config = dict(
    experts_per_token=2,
    routed_scale=5.66,
    positions='rope',
    init_std_up=0.0214,
    init_std_down=0.00404,
    beta1=0.93,
    decay_fraction=0.348,
    seq_len=1024,
    dataset='wikipedia_en',
)
Below are experts of layer 11 (counted from 0) of a mixture-of-experts language model. Rows are named down (a neuron's output weights, with its number) and show model dimensions 0-47. Each number is 500 + 40 x the weight over its row's rms, rounded and kept within 0 to 999. Numbers have three digits each.
Before each expert's rows: "raises" lists some tokens whose logits its average output raises strongly, later layers aside. This comes from a sample of Wikipedia text that the model never trained on.

# expert 12
raises: "ax", "od", "inc", "enc"
down0:461499503484578424519432425555456481525445507507522475471525463507494494499465496458547542572402509519493517506517474456472563566434489484491456
down1:479469510470482550531425445435545555526551497522541486488458549522540527492461529457513485514570517420536495494524469489483443548491473558508445
down2:432517548460528484455490477487524519437491502462477502453511501573579434516507583495495442447453529519490556450531548538505437525596485484467532
down3:480585561528500481482522500432502464509573470538511558538496458513461531509528495532482469543523560535494531506474526562441500433585551461540436
down4:524464475565541463459508468520492533497519450464535521491512508518438512516448470547478579473521437486510447553521555490591533500445445590495476
down5:579466465508474411507455502498528473518497545530470494527480452497570507448499507485503552502563444541570485455483505476514544419558456496498500
down6:506477415552488523469501427507546481519569457441511515541470487465494452428548582509482446423448543461520511558508575493466521537437452478467467
down7:526517481495423445493509516462552464516493499526491492469503542481480529488515539411479511527580490547591525516533491456528510510519462560521526

# expert 40
raises: " zone:", " (DST):", " active:", " needed]}", " career*", " racial"
down0:523464584521474506537545562446521471542565527542544549539498547580472407497422575523518553535476502481480403517445452486505507518511513506497452
down1:485507473566449487510498501444523581461509496537454422523553513500470475513524552479621515450627501529532468469501538520538484426448495602479550
down2:560450541466520497487540520504549489543438497535492405569512479463474557463540441510536497484512497510499493534446542457482484471542460490549568
down3:481499507495530538477528570478486527497482577482516511548498517505466547517540523512474503513659610491454513487447521429471505464542481490495549
down4:497487609468501548523471489439535512503461471500487497513574557493465472567501471460531546574363481519460493498525443457472455524532450457523518
down5:550531556541520503492472508455587495390513477519452502468518487447445533541481502524509497461564544474539443462411531440545509506444447545500415
down6:535483525454503450527431503457600532521464491532498499506567508561479537522511571540431479554489548517488511547449538529468494457534489470480578
down7:469504477439524396424491450508583504468543550492463517490458525495493526589520499451477474538447501551428498464460495538501520507547539483456570

# expert 39
raises: " a", " the", " an", " to"
down0:480498473488514483515539446496545551475513499490570497524469445516487560547490474463485438532528473513461564509492472531531476472498562560488481
down1:473501504518452474469470571535553446491484560482432564543504498500493519493512494456462523457614534542506562519485508547513509560517441495520500
down2:578535562501459491479461487502524453529490495549518542526526504514534521394499498525495525435366460521523494529448525490488474495523494420516492
down3:466556388522518473489504516474423531462545539461492521416532484532438469549521435517551537567435554511460510474461489470553496599507517484506555
down4:443554527562492411475484526479505505528525512588531481552531536528525486480537479516471540537468473478481463468534474519485485489549514450476542
down5:520425460524464524484535501461517505465546567535510536508548490501458533501470448500487535459615593491444519497480554466562500419487475487432575
down6:501561479555430448542549429492427488511533526519501520462432489513522469533480485515462461528485446425500521524507462521504541543471443466539491
down7:535550553514471499547523556497481523458497582497503474515474499499488476483486516494488489472497522565563485499521460464507514544479540524552544

# expert 16
raises: " S", " A", " F", " B", " M", " H"
down0:564418454475524491477540482455548452603491473490509514487488511513575526495491468486440515487421466530540503506487501441518437482527483473520492
down1:496548491599500521464535594527534448475494488527513577531503535472532423513488502516506488517462462548439492467581464577468494482509561473479565
down2:463505456501458493443518503459416504501450516449439488462539455502523615440525511448494506554498419475501492502549523484507467457504495513543446
down3:502507533567516529486495583472439421489474419484400529549544464577612414466442482536484531447540486469507469488508538467513467467499566466465486
down4:520519447489459493533489468495437488444513465548565514561460450530492461524449445542519512448480536462487540522489516547438472508499622483428471
down5:464449483448410495533474486479503513453499438518480474458554521500536474506455489532510537497719630549481505460529511501491482512548537456519521
down6:509461582493550504511509534525526513534502499514464491467491430477453525506488517529513458506676651512519491467544553588504468541518492492565512
down7:524512589446478519486576534525492493487520524506468458416515520530470504487501507520545594506544511558512442480493525501538465543550488474434445

# expert 58
raises: "F", "C", "N", "P", "M", "T"
down0:496489499457505502536455488462540522499472537565494520490596505470536468483483507505555481484447539448505517425445466622488463482488476524452539
down1:505475506543492551493550485471534394477448503425460485504511469467424528450552537556539562458470405520459470518511413475492521432543474512439504
down2:533562477527537485491494458513472519489502501533480496471541516512501445554537429515499434442647497442523549546516580538523495484527497511494507
down3:544508546414525496502508490517502497456560528540493459520526444522500476482481492529458537514527423548481515536570557545474439509508548466449484
down4:504495438560507475534516461444494499503514497527515506427484420533548553470461549530562519422512490567520577483508458491495424435485457515508483
down5:458555485466523498446506454515475575483486498499492444493466515568454500486527535517446438574517450525457469498535493459438486527546518533492510
down6:511528535494446530495496558465484530433471443554557422445499458492531479499576532538506491457540482509541465541558478457481486474544467492498455
down7:533491505440451495500456482536454485459491515510532540504527430516528461528503452505511507480422530493587499482502514542411468489579561439558487

# expert 2
raises: "t", "d", "p", "b", "c", ","
down0:540465525505500501552499474478493494484519465437498513485513498548542454452498482489530454530467568538488453459429557501511505531500446450547562
down1:538557562532515428493519580486494491479521522477548458510441470519488522476484489494508499455574653509461479540442553504447567546508498549590485
down2:502494521500547536472454443550493425433485461469509504524504495508515501481458535564507538465478468500518511504485568482563475486472526544595528
down3:521477471449506513460501494585512528463611528569503549480478456488507553468561446471428550486535503553507519440501458511508570460483559478538542
down4:517503559458469536485471476461555461564453536579487502513536520455513568447509483517511587494537479528548524512480479472422581479513506435522509
down5:471464469454515616491547517407476428489513483465450481533438491538420538524562558421468460445527537475484469528517533543505542468563496498487463
down6:457517507561521484492492500483459487491526565485491430525475517502504562527465487497479428434428423494506494521532498481495480429453466500613457
down7:536498519549466538496509493464526544519496575533481511451511493465508540497515432548538552550591469443464555431532572494502488470499530472502473

# expert 30
raises: "\n", " ", "\n\n"
down0:472497504481510493537509500437523486484514481487508543506529446419557503504518542431430519497487490508458543453466507469483441477580435454447574
down1:459496502487419518485501384482469489553518503527529559501488502514507441512401517456450504479510498443452505497461532416508499457506431489489382
down2:497443500519537511449515439544515500496415485484461448457538555495500516464589473537480586561543574513497476557477554505511479533492485542514530
down3:486520524480510481428491457542570511476423509458505463435484543480517489518509429513525459472521522470560451534474485455513449505513556550490521
down4:490525441436538494467499468524551559567567535462535503467543495527509437428530501489464547448488437484538489500507556482468504506540577525504451
down5:487472547465481475456559542500474476535541457503419475499526435482482489508438512506463481507666595481492531473575488493505512550511482474516565
down6:490516434532534451465549438544520503465466483489558550477534568527521574521453440446475529526466469547500441490520564534505453528453540416574473
down7:493454514478496495461444575459479482428552532544486504490487472475465455496492497473479511482506458523535446482560518521502484507467545485500499

# expert 63
raises: "2", "8", "33", "4", "7", "6"
down0:546544516482470570526522507490531500442503469582526510517509514525506455460535504506511505490621580506518507438558453492399528489506576494505446
down1:500534555476442519474481499504505504454440527533518506471497559455530521427514537567493564476631526472476550549463498496421524431502465484470516
down2:504497494496502469518482486530552561518434521529446399490437497456496486489551514474586428519509492550514529525525540453524494579517485536545533
down3:431497454456412559467512514412483550472505515505473399538505550509544478464508454496548452511450413524505456473412426528492506499512469447509477
down4:499552472498479512463514534507505517456465558436561590496483516405556549579516515567456475549518532512545575502503570537499527524466482506547527
down5:515522527525579513578408517474547469554515478451441493565504473505472482467495451512566509412454456503385507496486503426488493553554451503585474
down6:506515519560532501457440518525517494489571559535435443499486483554543474512505523530541487504387451550512504491487443442471532462469501509448506
down7:454465549469531521427518477497507493445468565505561482450512455462437552543492437569504492552507532457465454424491479497557416561464441534446444

# expert 61
raises: "id", "omin", "an,", "an", "ad", "or"
down0:523512537583426443480500541476497543443473434489472517454462551452410532513484480474474511526465520517520457499478386500530486502487442521481492
down1:457497459520459450447454491467470489528424488515424526528495468524515525502427510483465494502515374550469465500557459482520485497468439464461452
down2:510421478514491515544442531565569490486549579465541458552486516449443456516494433458533490480464469473489478490535492537510502563509517440572502
down3:500527517508532525445572467503548446508490460544557539531487488484519489474531422498462484511415552462576450482490512433549477528506479553458511
down4:475499442473465427499508502535483541517504542479466510504513482546499543522487543520505488437450402479561483524477496483460506468528491550504531
down5:492536485444475528494468466457530514455599551457536579494455527573496475426456508465497504489456567466497507550532532515463502468500475418503502
down6:497529479557561524514424443461510473499572448478559483509519533500469478505486530497477501542524360555535495494532559534516475506486582471489406
down7:529529490430502473497543405536534484512470464434482488511541545460530519482579541555430441535525527525471526614481550497470487534489517471453451

# expert 24
raises: "ot", "ash", "aus", "umber", "over", "ip"
down0:528459503568465478519522407531516494513544439505495524509536545463523431464566397515484581498464473505538535463479490571520484471517557480557487
down1:470527511477493547489444511457516453528452498491544526497498477539484495608473480480468567485513459455457519458503580492511533529497461479548468
down2:493533512516445463464521485521532537554502512503494487486494483457543464454426443456479558511429464504473537484483567489539566520469440525476507
down3:473462484478467419524499513470587394561552505472514547463474501594589472512509442502532511497411462445524519462495557464502471516567527449483426
down4:482497558502478486484525426463530429468543464516466423472525513469434483452499511512526438476607494483476540439516458506435468489518530510458514
down5:486492598436460498483536482545503480540523533527530547471598521477539456504543508511525522569529559483503491536487494516539474449496482561498555
down6:530526524433511442542525528514505440474459428534473568479510511535506461403478465517509471462519464517465504500451499578499494443516442529580537
down7:472504511526543457468432492490464529442459544548468491555487470458481517541483512443436502480513548444471437572481488506420478489545499554496526

# expert 1
raises: "|", "In", "200", "Indian", "-", "201"
down0:504492430543439521456440577496491508437475503557556506534477501496477487476539447504482419482497556429504539505514536520573551417520478564471515
down1:444472450428536495515585531454463560515534450560466491470502494469465518484473454471480496444412548467425495500475492455511490476461517437485492
down2:466553494484563522525484440446556465474532456517469502481477480454467517463495477475451476566433554522560559451532557449441513482497401547539485
down3:548477474536524496521483422515510536466451542437480566464489576468393540519565466489460480498449463452507552527509514476451494467540517536501548
down4:475546482469567573437600466556474497504530466535514534517609568534565533530490476475428434485471401535472534498491516505540486496552453489536501
down5:507501529460509453482491466553521528456491463538494443506491525497512452545421546487523451464630473491502461482542526502495470483512481506516514
down6:527456455478529526544434445413510501505516544484463477561497498439529493569541571483468505469554539513455486414498469490509514484502429438490471
down7:499556531476453473476489484547538453488492525495421517473509599473519434532537479476527518493575486508511497511540535526419383492511512543424507

# expert 23
raises: "ri", "rib", "imb", "im", "band", "enzo"
down0:579560476438494525507492489453511603481498495530544543478492547564484453499470503502453478577393452532552421483528446508456457483490523515508447
down1:431488530519466532463495463444497451494518501591552489494486460577514475473508445560482584575426441503492471491489499493486510505529544454459456
down2:496494534473520584516437566400539494513468542535537483450486584545492480468484528487520527536482444472538476444527517506476575476485482581499525
down3:473522507479523510543506566514535516449416501457495409458482471517503542528478474455493452483422484503446565481477451445515480553467461434561507
down4:488484493478519450558539536468544507489529490465481508501504469471466525551466465593502551567543447480466531493504507494469491403485544559458495
down5:522530470501419491479481482522549468525489471512529478497506511510541437478513546515512580484478493430463583502435468520520509535500466539530555
down6:527552525477477497520502468546484507426523536488457520473476586540475504472487436500441485557548416495502482440589454480525498519577441494485452
down7:487498514491488495585436474419533502530486541528544461564488531552497449481565460565441451457518519482541517527452539501477546495533550515498476

# expert 31
raises: "e,", "iction", ","
down0:445454494497515525496417555538529504494511448476540435471557560481509488538509529507502520382479473456505512531466535480456511544484453525529585
down1:466459498511601597517444521402544511441507547479518481540471478457495543521467518473553539436470503558541480493482500459533517450571478509558520
down2:508550472498592462506464476491533508547494574517469453515488488519504586560547533523492524529569615489408428569490459479429464495535592581502547
down3:521529527495420468447473525440511458455444508433541493478479516510447459419528489415500520458514537471510498489481532534524504523508465551489511
down4:545495527542557542581465552448502505516547553550469475517512471542489532524483522557504534585502428430527455432436563533511478517463519493461520
down5:513459437568478500539439523610500424495521540466494448503464517549511512491545516505525461513493476578473515526614463501524567508566581495525506
down6:536458576478489523520467484501504521437466515517503462522509508418471463537498567434489484546490410532502480478545482548571545474498567497456483
down7:473552530517553560490560569488516459443478480511440549491477454510468459540504455492570478434476483540553515546513436543499419523572489528462519